config = dict(
    hidden_size=128,
    moe_layers=[0, 1, 2, 3, 4, 5, 6, 7, 8],
    balance_bias=False,
    init_std_router=0.0102,
    num_attention_heads=2,
    rope_theta=10000.0,
    qk_norm=False,
    init_std_up=0.0442,
    init_std_down=0.0,
    optimizer='muon_variant',
    warmup_steps=200,
    decay_fraction=1.0,
    train_tokens=782100000,
    max_steps=5967,
)
Below are experts of layer 2 (counted from 0) of a mixture-of-experts language model. Rows are named router (the router's row for the expert), gate (a neuron's input weights, with its number), up (a neuron's input weights, with its number), down (a neuron's output weights, with its number) and show model dimensions 0-127. Each number is 50 + 12 x the weight over its row's rms, rounded and kept within 0 to 99.
Before each expert's rows: "comes before" lists some tokens at least twice as common just after its tokens as in all text; "mostly gets" lists some tokens that are sent to it at least half of the time. This comes from a sample of Wikipedia text that the model never trained on. Tokens count by the router's weight.

# expert 16
comes before: "| ", "|", "(", "born ", "– ", "/ "
mostly gets: "3 ", "(", "0 ", "4 ", "1 ", "8 "
router:35 38 61 49 65 51 75 57 42 70 54 43 54 48 63 65 34 48 51 44 54 44 46 54 51 48 45 56 47 47 67 44 43 53 55 70 31 68 65 52 31 49 39 41 67 59 60 66 48 75 51 55 53 67 39 42 65 43 42 45 62 67 53 37 64 61 65 70 17 49 47 51 36 34 28 57 56 51 51 58 45 50 46 54 34 62 29 64 37 54 43 62 50 40 68 55 66 48 57 68 45 54 70 52 57 30 54 33 59 38 55 72 57 49 53 21 36 71 69 64 31 49 64 56 39 55 54 51
gate18:48 46 69 46 57 39 45 28 28 64 67 39 36 38 49 51 45 48 58 42 59 62 37 37 42 43 57 77 56 52 51 47 49 50 60 33 52 39 51 45 48 39 78 56 50 66 64 46 30 47 48 50 66 15 55 59 31 54 71 33 63 25 55 45 51 39 38 21 52 53 44 60 57 42 67 42 49 37 70 33 34 69 36 42 42 51 33 47 49 49 34 41 39 64 65 58 46 39 53 47 61 48 63 49 46 61 30 44 31 33 38 35 70 52 58 60 50 45 56 31 42 41 56 35 50 52 62 50
up18:73 52 48 41 45 54 60 33 29 64 51 43 53 56 55 62 51 51 71 58 66 51 55 74 54 34 59 25 39 32 53 73 53 54 47 57 55 54 50 68 37 51 83 21 52 48 33 50 50 40 54 63 53 47 47 47 46 51 43 43 17 31 61 50 63 51 41 57 35 54 39 46 72 53 53 62 24 58 57 54 27 43 47 62 53 50 38 48 51 60 37 56 43 37 27 67 47 43 39 55 57 62 43 72 43 57 50 75 46 32 53 69 29 37 47 43 51 40 39 56 58 41 41 53 54 33 61 52
down18:47 51 51 56 42 55 55 52 55 49 49 57 50 40 48 47 47 68 47 53 36 42 57 61 37 65 24 71 71 69 66 34 58 57 45 47 34 45 60 50 59 57 43 56 47 78 65 48 67 58 28 59 62 39 31 55 60 47 58 65 65 29 57 44 50 46 48 48 32 51 49 58 47 61 48 64 53 41 40 11 72 43 48 30 68 50 41 48 70 42 37 43 64 52 46 74 65 48 37 51 52 44 38 52 84 59 36 50 46 59 29 53 67 57 44 43 49 55 68 69 26 61 48 42 50 40 40 50
gate19:68 41 65 64 45 45 76 56 45 40 56 51 37 37 61 68 33 55 53 73 51 41 51 35 55 50 49 50 85 41 35 55 56 59 41 64 54 40 44 62 67 33 64 47 48 63 82 48 09 45 28 63 49 43 59 43 50 48 45 66 40 27 56 48 36 58 40 57 53 39 48 55 39 37 33 43 52 25 45 61 35 48 43 54 66 46 41 42 66 53 54 54 46 59 31 55 47 64 53 38 65 57 41 33 69 62 62 50 33 59 61 36 51 57 36 51 43 61 45 51 39 63 51 47 57 31 50 50
up19:43 43 36 67 55 46 68 50 52 79 37 47 49 56 40 67 35 59 30 57 59 33 19 37 58 38 31 52 51 43 57 68 66 50 43 52 40 56 56 70 47 43 41 44 41 43 38 60 49 35 25 69 61 49 50 34 41 45 43 62 51 40 39 26 16 73 69 66 35 45 47 56 31 56 32 53 31 52 53 53 54 49 51 50 52 63 34 44 40 31 52 72 60 46 32 37 42 47 46 58 51 44 66 48 49 34 51 61 50 53 37 56 52 64 35 48 62 35 55 37 58 61 40 41 50 28 58 46
down19:54 57 51 79 51 28 41 65 44 59 59 62 46 42 42 61 42 55 71 55 51 51 64 42 49 51 52 31 43 35 47 34 70 49 30 51 39 41 68 48 66 53 56 49 63 53 53 61 38 64 58 41 56 69 41 51 54 43 67 69 21 47 45 53 45 19 28 53 55 55 55 60 21 30 37 52 51 60 43 57 40 51 40 52 46 37 62 56 60 48 45 27 55 69 64 39 61 46 49 62 45 66 29 24 59 57 55 44 41 60 62 64 45 36 45 61 29 23 35 39 50 66 56 52 42 59 46 42
gate20:45 61 45 47 53 47 47 52 55 68 30 43 36 56 58 71 54 57 46 39 44 66 41 42 63 41 79 51 56 33 59 42 82 40 66 46 39 46 21 73 60 52 50 68 39 34 42 54 64 32 54 55 39 55 44 54 51 47 49 74 73 45 39 23 43 56 55 33 47 62 50 45 30 74 53 43 46 44 58 56 51 68 65 52 59 32 31 45 38 70 40 50 45 62 48 38 57 39 56 44 35 48 53 57 64 53 56 38 48 62 66 46 32 55 66 64 69 31 51 34 47 37 66 40 44 47 57 60
up20:26 49 54 17 56 53 39 64 33 55 58 53 33 43 46 49 65 35 49 62 52 27 41 61 57 46 50 63 58 54 37 44 30 32 54 58 40 59 50 34 60 55 57 52 46 35 24 69 55 55 63 75 44 43 60 47 27 49 60 49 36 47 62 45 52 30 52 36 55 39 50 53 65 40 46 72 56 50 50 55 57 52 34 44 36 40 52 46 65 54 53 40 55 54 60 55 40 54 55 39 44 19 62 42 57 54 62 34 70 51 20 52 68 57 50 41 52 62 44 46 74 38 26 47 39 26 33 58
down20:55 38 45 57 38 32 42 47 49 79 44 66 29 57 65 77 34 64 56 43 51 47 31 60 60 55 34 58 69 42 48 45 65 54 52 53 35 48 47 66 60 53 47 74 69 47 51 45 21 44 65 58 51 47 50 46 40 34 64 43 39 58 48 28 55 39 48 63 38 60 40 47 55 49 31 30 41 57 51 86 41 60 50 66 50 51 29 50 39 49 42 58 51 60 64 50 50 39 48 45 28 58 55 54 66 41 42 50 44 63 47 53 10 31 52 45 39 35 57 46 41 51 69 51 65 39 57 42
gate21:56 54 66 34 43 38 51 48 30 48 36 65 45 68 38 60 55 67 47 53 44 58 33 54 56 55 58 39 36 72 59 52 44 50 43 61 56 47 31 24 44 72 54 30 61 57 71 23 44 38 64 43 42 52 59 22 30 56 43 62 42 45 62 36 44 57 55 54 39 44 53 58 59 44 63 55 45 60 53 42 65 59 38 38 68 39 50 41 52 47 43 44 47 32 64 65 47 66 61 62 31 35 32 35 53 21 50 58 53 36 48 54 65 34 53 42 40 52 57 34 53 62 68 67 47 62 19 45
up21:60 46 42 43 45 63 35 52 58 50 41 44 60 43 32 49 51 71 59 53 45 51 60 39 61 53 35 36 66 48 37 44 43 61 55 32 46 47 39 70 53 30 44 69 51 52 30 49 58 54 55 66 52 55 61 29 30 51 93 61 31 44 33 51 60 60 51 52 64 47 52 41 49 56 32 81 42 46 53 52 55 63 67 54 45 60 45 46 45 44 60 51 77 66 32 62 39 59 43 56 59 59 28 46 40 65 51 60 59 62 42 57 36 64 55 67 71 20 37 44 63 44 40 50 59 37 67 62
down21:39 63 58 40 64 70 56 65 46 39 57 52 33 72 68 42 48 48 60 64 54 60 30 53 57 52 46 49 41 57 62 55 58 44 44 59 45 43 60 40 39 53 50 38 55 37 49 62 61 49 35 33 53 49 40 73 74 57 00 43 62 62 65 50 35 32 39 48 42 46 62 49 54 53 68 40 58 35 30 49 49 34 46 50 52 49 72 47 37 57 42 77 09 43 61 54 38 47 56 37 32 45 60 39 66 46 51 35 41 51 48 63 69 44 48 54 39 65 48 44 49 55 39 54 56 58 39 49
gate22:45 51 53 38 60 59 32 77 48 62 56 60 63 39 71 39 46 51 57 60 47 54 36 59 50 40 43 52 51 55 54 56 71 63 63 70 56 67 35 58 43 58 31 46 50 78 67 42 45 60 44 38 58 66 63 61 60 68 48 48 37 53 48 32 77 37 33 46 58 43 54 38 59 59 45 41 62 52 42 57 81 47 49 61 23 40 46 43 44 15 48 47 31 42 54 62 58 55 47 35 57 72 63 58 45 57 30 57 60 46 42 36 50 55 46 55 59 51 63 33 52 65 84 46 53 55 54 62
up22:35 39 39 49 68 56 52 39 70 42 36 59 62 63 31 43 32 54 53 61 14 43 36 56 17 58 41 47 35 52 48 33 47 35 44 65 43 74 61 46 41 49 59 45 48 30 55 48 63 49 51 44 43 63 37 43 55 62 22 57 38 43 59 63 66 35 63 52 53 58 47 30 47 62 45 67 45 51 49 45 55 38 66 46 39 66 59 41 27 59 46 44 37 50 61 51 48 68 53 33 53 65 33 30 49 54 38 42 52 51 60 65 73 56 47 61 22 55 61 67 47 41 30 40 48 49 59 54
down22:79 46 68 55 39 40 44 52 52 48 77 40 62 77 51 55 47 45 22 44 51 59 78 45 46 31 76 47 43 55 50 51 58 38 48 55 49 42 51 39 39 45 49 31 54 60 37 59 60 46 52 66 40 57 55 51 46 39 40 72 43 60 44 49 53 64 43 44 42 48 65 45 46 57 63 43 74 50 53 17 35 46 38 51 51 45 81 37 57 45 58 53 45 28 32 43 62 59 62 52 57 48 40 67 55 53 47 47 75 59 39 38 70 46 48 30 79 52 40 33 58 57 70 55 54 56 42 47

# expert 1
comes before: "of ", "in ", "to ", "and ", "by ", "for "
mostly gets: "ation ", "% ", "tion ", "ers ", "tions ", "ment "
router:44 52 57 71 65 47 53 31 45 46 73 41 56 63 68 44 54 44 65 60 65 56 75 59 39 46 47 45 32 51 56 47 33 60 31 60 48 65 61 47 50 71 47 42 50 57 52 52 50 59 53 52 52 64 42 42 58 69 18 39 39 37 61 54 66 49 60 49 26 56 36 66 30 31 62 59 39 49 41 54 48 56 48 50 42 50 28 84 42 52 39 51 44 32 75 40 63 68 43 55 59 51 47 47 77 53 60 59 54 36 57 55 55 33 55 26 34 40 59 41 43 37 54 49 46 75 64 43
gate3:49 34 44 20 45 62 48 51 58 48 43 46 43 74 50 50 30 66 61 26 39 50 71 30 58 47 54 41 78 37 71 31 65 49 39 44 44 60 50 46 47 55 43 42 55 67 55 52 33 56 46 73 47 54 35 34 54 57 45 62 32 30 26 63 57 55 47 51 34 39 63 47 59 57 51 43 34 46 42 70 32 45 37 49 43 50 45 49 46 63 44 53 49 37 41 40 25 60 73 52 62 35 59 54 73 45 61 52 56 49 50 48 40 57 64 47 41 53 52 59 42 51 62 27 17 47 58 69
up3:58 55 64 29 29 51 57 46 25 50 67 48 36 58 37 39 42 68 53 53 68 30 63 63 34 42 70 49 43 38 38 67 62 56 40 55 34 37 49 54 43 71 43 26 67 43 49 48 43 42 69 38 53 44 57 44 48 51 72 68 46 69 48 48 57 35 43 34 52 63 38 56 66 67 52 53 53 58 37 28 49 57 24 47 32 55 43 67 22 31 70 57 65 64 60 55 48 43 38 68 39 35 59 59 34 61 48 40 56 49 54 46 53 52 45 51 59 33 58 42 49 52 63 42 44 59 65 32
down3:53 47 36 49 43 63 81 49 55 55 51 36 63 54 39 40 54 29 42 41 54 50 40 65 52 52 75 48 34 60 39 43 55 34 40 70 36 64 63 50 55 64 60 50 32 38 40 47 44 53 47 71 52 58 44 48 44 56 56 41 51 57 74 74 69 38 43 40 38 46 35 61 52 28 51 14 40 49 52 58 61 47 60 56 35 36 53 29 71 56 50 62 40 43 44 37 52 74 69 39 45 37 41 56 42 70 57 54 51 16 43 43 69 41 50 65 49 62 46 62 27 47 48 51 38 46 45 59
gate4:55 42 59 55 42 62 47 45 61 40 51 36 45 39 41 51 51 49 45 56 73 40 60 55 58 41 65 55 48 25 49 33 65 50 49 42 46 48 65 65 37 42 34 62 36 72 49 43 32 67 47 64 26 29 52 41 46 52 17 39 47 56 50 53 35 50 42 35 38 53 62 46 44 58 40 41 46 52 61 44 35 37 48 73 62 51 51 43 55 48 44 55 50 49 35 32 18 46 15 44 40 52 23 56 44 47 70 29 66 57 52 67 51 41 38 42 38 34 62 53 59 33 61 27 47 55 67 44
up4:56 81 42 26 50 48 58 55 44 80 49 54 60 57 38 63 73 33 42 52 47 48 49 63 36 27 47 63 49 42 47 66 63 61 40 43 48 42 58 46 56 39 50 76 23 41 55 26 52 48 47 50 42 42 57 58 47 64 39 55 36 56 48 42 39 36 40 48 44 21 57 49 52 57 54 33 55 47 49 58 17 62 63 44 46 38 49 49 57 26 44 46 56 55 43 43 42 45 53 52 38 31 56 84 50 60 70 70 63 50 67 59 46 30 46 57 53 33 60 58 40 42 51 40 35 65 62 39
down4:43 35 61 52 44 43 43 50 76 50 52 43 32 58 54 39 39 46 50 39 43 61 63 48 44 56 68 31 70 36 39 61 46 45 46 69 41 39 55 51 36 42 42 26 65 56 48 62 32 52 38 39 28 70 47 31 46 25 59 38 47 37 38 48 28 52 53 62 62 58 78 33 38 39 54 58 52 54 45 57 73 55 61 54 58 85 50 46 44 49 56 66 39 46 49 53 26 46 27 63 59 58 50 38 62 47 53 41 58 56 51 49 54 75 53 54 74 78 59 40 43 61 57 43 51 54 56 42
gate5:43 46 61 61 46 35 49 42 46 52 50 52 37 34 76 15 61 43 42 62 45 41 67 69 59 32 55 56 45 56 44 68 35 43 68 51 50 50 39 50 77 48 33 58 46 76 41 43 62 62 64 36 34 62 62 28 50 49 69 25 41 51 50 66 49 72 64 60 48 62 52 58 61 52 32 50 68 54 47 59 64 35 47 41 59 57 66 48 49 38 58 60 44 46 29 34 66 66 48 27 61 39 59 66 64 59 38 60 56 34 54 62 48 56 47 40 45 47 38 50 37 36 58 41 46 47 50 26
up5:51 58 47 49 50 41 47 54 36 30 19 56 50 42 51 50 30 35 46 67 50 38 70 62 72 42 48 61 68 48 43 45 48 44 69 61 48 77 39 50 44 52 38 53 43 62 31 52 60 45 71 65 36 78 71 48 52 68 57 38 55 67 53 45 66 58 46 45 60 59 55 35 70 56 40 81 68 47 52 54 53 55 55 46 58 52 69 40 42 35 51 68 44 43 19 69 72 55 46 45 56 40 24 39 57 59 59 49 49 41 64 49 50 54 54 44 35 38 32 61 63 55 46 49 55 49 58 28
down5:52 54 42 58 43 47 53 74 39 39 40 64 45 64 38 53 59 67 56 61 55 39 37 33 51 37 44 45 48 58 41 61 62 36 60 57 62 33 61 39 54 21 34 77 32 61 54 34 24 46 58 55 53 47 43 41 39 42 48 34 36 63 71 67 53 43 43 55 50 53 42 50 62 58 40 38 16 70 45 50 58 57 27 48 42 39 57 49 37 53 38 32 61 67 61 57 50 57 51 55 69 55 46 48 73 37 31 27 58 67 53 61 75 50 33 57 40 63 61 47 41 47 53 40 43 50 71 48
gate6:21 33 51 47 52 57 47 34 64 61 53 41 59 50 52 43 49 35 42 49 52 61 40 48 55 70 51 55 47 63 81 38 32 37 55 78 41 50 54 57 57 45 59 69 67 68 48 69 41 65 47 51 53 46 55 28 56 53 28 32 54 41 52 59 48 49 50 52 57 61 57 57 50 66 54 55 91 45 49 45 44 50 51 66 61 51 55 58 30 33 56 56 57 53 39 45 56 78 41 38 57 54 31 26 49 57 30 46 85 50 64 47 59 58 60 36 47 55 27 42 46 34 57 38 59 54 48 54
up6:60 61 42 58 40 49 56 52 50 42 42 40 36 39 65 39 56 57 35 52 77 63 39 49 35 53 47 58 48 33 44 74 36 57 54 46 48 55 24 53 48 60 53 45 47 56 41 34 48 34 53 73 49 47 53 48 61 46 74 60 29 42 34 60 44 61 29 30 56 30 54 45 52 50 38 54 56 40 38 39 79 51 66 55 60 65 47 62 49 53 28 44 49 53 52 66 39 41 19 45 49 27 54 45 61 69 59 50 28 51 26 62 38 60 66 51 66 57 46 58 28 44 36 47 49 35 42 75
down6:36 41 42 55 54 46 27 61 52 56 47 66 68 51 35 54 59 57 31 38 34 56 67 39 58 73 42 51 40 51 44 48 57 47 50 54 56 48 53 67 70 48 58 51 50 17 54 76 46 39 56 41 71 54 49 81 66 58 49 48 52 43 43 56 40 69 49 39 41 66 66 54 11 46 57 63 49 70 45 48 24 48 41 51 50 34 47 45 69 52 26 57 43 61 40 40 46 41 33 59 48 53 39 47 40 46 19 71 64 53 48 43 52 31 40 49 43 41 42 34 68 57 50 46 46 63 59 51
gate7:60 48 41 66 81 56 54 45 62 33 46 27 60 79 58 59 31 32 33 46 35 67 48 42 61 57 35 58 72 40 93 56 37 56 36 56 50 64 45 30 35 38 57 53 59 46 45 35 33 44 54 40 61 78 42 52 50 45 55 43 47 62 44 36 55 67 49 55 54 55 64 46 40 31 61 45 42 50 68 41 58 61 54 55 58 40 53 54 50 66 59 66 44 53 34 62 43 40 54 50 63 43 39 57 39 58 50 67 51 62 62 51 32 48 35 63 71 40 49 53 40 40 70 63 54 51 59 40
up7:52 38 56 48 76 40 48 35 64 53 70 49 36 54 39 55 56 51 58 41 48 55 22 58 66 35 62 63 64 62 63 43 62 33 58 34 43 58 37 72 37 68 40 64 54 43 54 56 31 50 35 64 70 39 55 46 57 54 52 41 48 58 50 43 57 65 31 42 43 75 64 44 67 55 32 47 53 48 44 44 41 31 52 61 52 45 38 43 41 39 55 62 66 39 44 35 40 78 56 79 50 48 48 70 60 35 45 44 64 56 59 54 47 43 22 47 69 47 37 68 50 59 38 27 42 50 66 53
down7:55 49 51 49 44 45 56 37 37 64 52 60 59 57 61 64 31 39 27 36 60 61 47 52 68 31 51 55 56 57 84 48 34 64 51 47 37 45 48 63 23 47 62 61 47 52 49 62 66 61 47 69 73 71 51 51 60 51 56 53 70 72 43 25 38 52 53 60 70 58 65 59 57 53 46 54 54 60 63 49 41 59 35 60 59 55 54 56 57 46 53 55 63 27 41 51 52 73 67 46 45 27 45 55 47 55 51 44 51 53 52 55 50 54 37 64 69 76 44 69 22 45 45 23 39 44 31 50

# expert 4
comes before: "| ", "of ", "(", "and ", "in ", "|"
mostly gets: "ly ", "us ", "y ", "son ", "tions ", "City "
router:52 40 58 79 45 37 58 26 37 45 55 50 47 54 58 49 37 48 49 39 71 46 58 47 45 41 48 55 42 40 58 28 47 54 49 53 33 49 63 54 50 65 34 43 45 52 58 58 58 48 48 48 48 61 33 10 60 54 39 41 54 56 55 47 56 54 65 46 35 26 35 61 29 54 52 39 41 63 51 48 19 42 57 35 36 33 48 78 57 43 47 54 47 35 60 58 51 67 37 57 47 41 56 51 66 47 64 53 47 48 57 50 56 41 35 11 53 70 57 44 51 51 44 47 42 93 49 44
gate5:53 59 35 52 41 50 42 40 52 49 55 36 33 61 57 24 52 32 45 66 51 37 44 64 43 57 43 58 42 74 39 57 34 33 51 51 51 33 46 67 70 52 58 58 66 59 38 59 47 37 88 52 44 44 65 56 33 58 38 33 55 42 73 73 57 46 42 49 59 45 52 48 69 42 58 65 66 52 40 45 40 37 44 55 62 50 52 54 28 46 50 70 54 57 58 61 45 52 47 48 44 47 44 50 49 53 45 66 59 53 81 75 51 64 66 29 43 58 51 31 54 49 74 48 49 83 56 34
up5:63 50 57 56 50 38 39 40 41 38 39 34 51 69 50 43 61 51 50 61 66 60 68 41 72 60 44 42 55 45 38 24 32 60 44 77 57 52 56 74 55 47 42 45 38 47 47 51 38 37 62 58 32 49 69 45 64 63 45 55 49 54 46 58 63 42 52 70 40 58 56 45 63 35 46 56 76 31 39 61 52 71 62 52 53 50 53 55 63 46 51 45 32 45 38 65 62 28 44 36 51 37 51 53 70 59 49 41 43 58 84 62 59 43 64 52 13 57 55 77 63 44 65 43 42 65 52 49
down5:66 33 62 53 64 41 60 48 44 46 38 74 57 66 45 48 65 47 45 46 55 68 30 45 60 67 48 67 75 64 42 67 62 39 56 39 38 47 56 52 37 31 35 48 57 50 32 40 46 61 75 75 43 32 42 39 61 65 50 50 58 65 60 66 59 41 45 74 35 52 56 61 52 40 41 53 45 49 27 41 31 50 50 52 38 30 66 54 58 54 36 54 50 55 42 50 62 55 51 44 70 51 45 31 56 46 26 31 51 57 63 51 60 56 54 61 59 53 44 47 28 17 38 60 31 49 59 36
gate6:33 35 62 36 52 41 39 41 60 48 46 41 54 43 58 44 66 45 32 74 61 41 44 44 50 60 41 40 58 50 74 45 39 40 47 65 52 47 68 56 44 49 27 49 58 66 62 48 45 62 52 72 57 51 74 22 74 67 28 51 48 36 51 55 31 68 31 41 51 73 53 43 41 50 49 33 72 44 40 58 47 50 49 73 56 62 42 61 46 43 67 45 59 40 31 53 61 63 41 42 53 50 58 37 58 34 33 53 66 69 48 57 66 43 65 66 66 49 56 63 35 65 52 44 59 38 71 45
up6:64 57 40 39 55 44 52 55 50 47 48 17 49 63 74 31 59 54 39 66 34 68 52 36 62 42 32 58 48 38 24 79 33 38 39 41 46 51 50 54 34 47 51 57 47 35 48 53 35 31 75 49 52 60 25 41 52 28 65 44 51 46 49 57 58 50 29 48 53 41 59 54 54 55 39 32 55 21 45 63 69 53 61 50 54 54 59 60 56 60 49 53 61 37 60 67 40 57 44 57 49 51 41 62 54 56 66 32 33 62 55 47 46 39 77 61 40 50 75 56 63 51 49 22 56 58 45 47
down6:40 63 43 87 43 47 43 51 42 54 62 75 71 72 26 56 43 64 31 52 33 57 63 45 57 60 64 31 36 36 37 58 48 47 49 46 56 58 39 67 74 36 38 43 47 56 57 40 77 43 44 51 72 45 61 53 53 42 29 58 49 41 45 46 50 55 59 42 60 54 49 38 55 50 65 50 50 51 48 53 55 45 49 75 60 46 49 58 56 54 39 73 51 55 57 45 48 33 43 79 62 34 20 58 56 45 42 55 55 56 49 51 45 20 19 65 58 42 65 45 49 60 40 47 47 40 55 56
gate7:56 56 37 54 70 55 49 53 50 29 47 53 66 58 48 63 66 34 43 42 47 78 64 39 45 38 52 60 46 45 68 41 51 40 50 54 50 73 48 29 48 61 48 47 71 56 38 49 42 26 43 41 57 76 43 50 47 38 42 35 61 42 63 75 58 52 46 39 44 48 36 35 50 41 67 71 65 32 71 44 54 52 49 55 67 66 53 63 70 60 54 69 54 58 52 37 57 38 64 58 64 50 56 16 58 75 54 29 52 58 70 56 26 61 44 59 62 44 46 48 59 35 55 41 47 48 56 46
up7:28 40 56 47 50 52 49 34 77 33 43 48 34 53 31 48 58 50 52 35 41 56 42 26 45 59 57 72 52 44 55 45 59 54 43 55 37 63 54 71 40 69 30 56 45 58 38 64 57 54 58 71 54 64 44 48 54 34 61 57 47 59 51 58 69 67 37 23 48 62 58 54 46 67 37 47 75 35 41 53 25 38 47 53 59 39 61 57 42 48 57 77 65 44 34 48 47 68 70 57 72 53 51 46 54 36 56 43 61 48 60 34 39 47 17 37 35 60 28 50 50 57 43 45 46 61 50 60
down7:38 34 48 53 47 64 75 34 62 52 56 55 31 54 42 34 54 42 57 37 64 51 77 48 43 40 47 36 74 38 43 42 51 38 52 43 49 46 60 66 44 52 40 75 47 48 57 49 23 68 42 66 55 60 72 57 51 29 66 32 60 42 43 49 50 43 56 57 40 76 68 52 59 51 49 52 36 72 59 67 35 56 41 41 41 58 53 61 42 39 56 62 48 39 50 40 58 81 61 43 72 59 36 65 64 58 61 48 75 38 20 46 42 51 41 53 51 66 61 55 43 50 68 41 47 49 58 41
gate8:52 45 36 42 72 47 50 54 56 61 48 45 46 41 61 71 39 47 54 23 65 55 39 80 61 55 49 49 42 69 47 32 41 34 62 47 47 48 62 52 45 52 33 21 53 58 53 62 36 22 43 50 61 35 50 39 69 59 45 28 46 73 54 55 62 54 66 51 67 52 65 57 39 38 38 56 61 63 53 46 40 54 60 55 49 62 53 67 28 47 60 40 44 57 49 45 31 51 35 46 35 45 26 62 45 35 36 50 50 58 41 45 62 48 31 74 49 53 49 60 52 55 68 22 60 72 54 65
up8:63 40 50 45 41 53 34 43 42 48 61 50 50 33 60 51 55 47 42 23 68 33 50 47 48 74 42 49 62 20 64 70 57 53 55 45 53 32 45 61 58 64 43 62 64 51 33 48 46 56 28 74 65 46 44 62 70 47 19 54 42 73 41 57 53 50 25 55 49 52 44 44 43 51 45 44 76 61 51 43 36 55 36 67 31 42 63 55 50 61 37 46 55 80 41 37 47 23 52 61 45 57 29 60 60 33 48 63 44 62 46 38 61 48 46 39 48 61 46 49 47 47 53 30 54 39 68 58
down8:67 51 41 59 44 59 60 32 61 62 37 51 56 70 46 69 46 34 62 40 49 49 56 37 45 62 68 70 14 55 40 50 58 44 58 56 42 54 55 73 54 43 40 45 70 54 34 57 50 44 55 53 59 48 45 34 55 53 68 54 43 39 46 56 62 41 61 48 47 63 35 42 43 60 33 27 65 48 39 42 40 63 77 31 63 35 53 50 46 43 54 37 70 45 62 61 59 61 37 38 72 39 20 34 65 50 45 50 47 52 66 46 66 31 45 70 54 39 37 57 52 53 65 25 42 60 37 59
gate9:70 59 67 33 72 65 69 38 37 71 41 61 42 47 36 54 57 43 47 42 61 52 43 46 67 79 42 29 47 40 50 44 65 67 30 43 49 43 55 59 43 51 50 55 46 64 39 48 36 36 68 43 38 46 57 41 36 42 59 55 50 37 61 44 70 34 63 57 52 48 31 52 45 30 66 72 59 51 59 38 51 47 61 35 66 40 27 74 51 31 22 60 55 48 40 36 43 47 39 56 53 57 35 36 52 50 67 36 73 30 64 53 49 48 48 41 44 57 44 45 47 55 50 63 71 46 61 32
up9:47 73 32 69 50 28 60 43 59 75 50 54 53 62 67 49 38 32 49 60 43 49 25 34 74 57 32 48 48 42 52 34 53 33 37 53 52 70 58 68 48 37 69 25 47 53 44 41 51 50 45 49 47 56 57 43 64 42 49 54 34 48 37 51 52 60 46 39 58 46 34 34 63 45 58 74 44 50 58 53 55 39 30 51 66 49 50 55 38 60 44 37 70 59 70 37 66 65 61 42 66 54 66 48 64 62 47 43 81 51 74 46 53 58 38 65 33 66 53 65 43 47 37 35 62 59 41 55
down9:58 41 33 48 79 51 41 31 45 41 46 42 46 49 47 76 55 54 31 60 73 51 52 55 34 48 52 60 51 62 50 58 79 46 45 43 68 66 68 45 42 54 48 48 38 49 27 60 53 53 64 55 54 41 44 44 65 43 45 48 30 82 54 45 69 36 55 38 46 60 39 59 67 52 43 34 58 59 71 38 48 55 42 54 44 79 79 49 33 44 55 48 49 49 59 61 50 35 49 43 67 47 72 37 38 42 53 61 37 53 51 61 60 23 40 38 34 34 47 41 50 57 58 45 37 40 36 69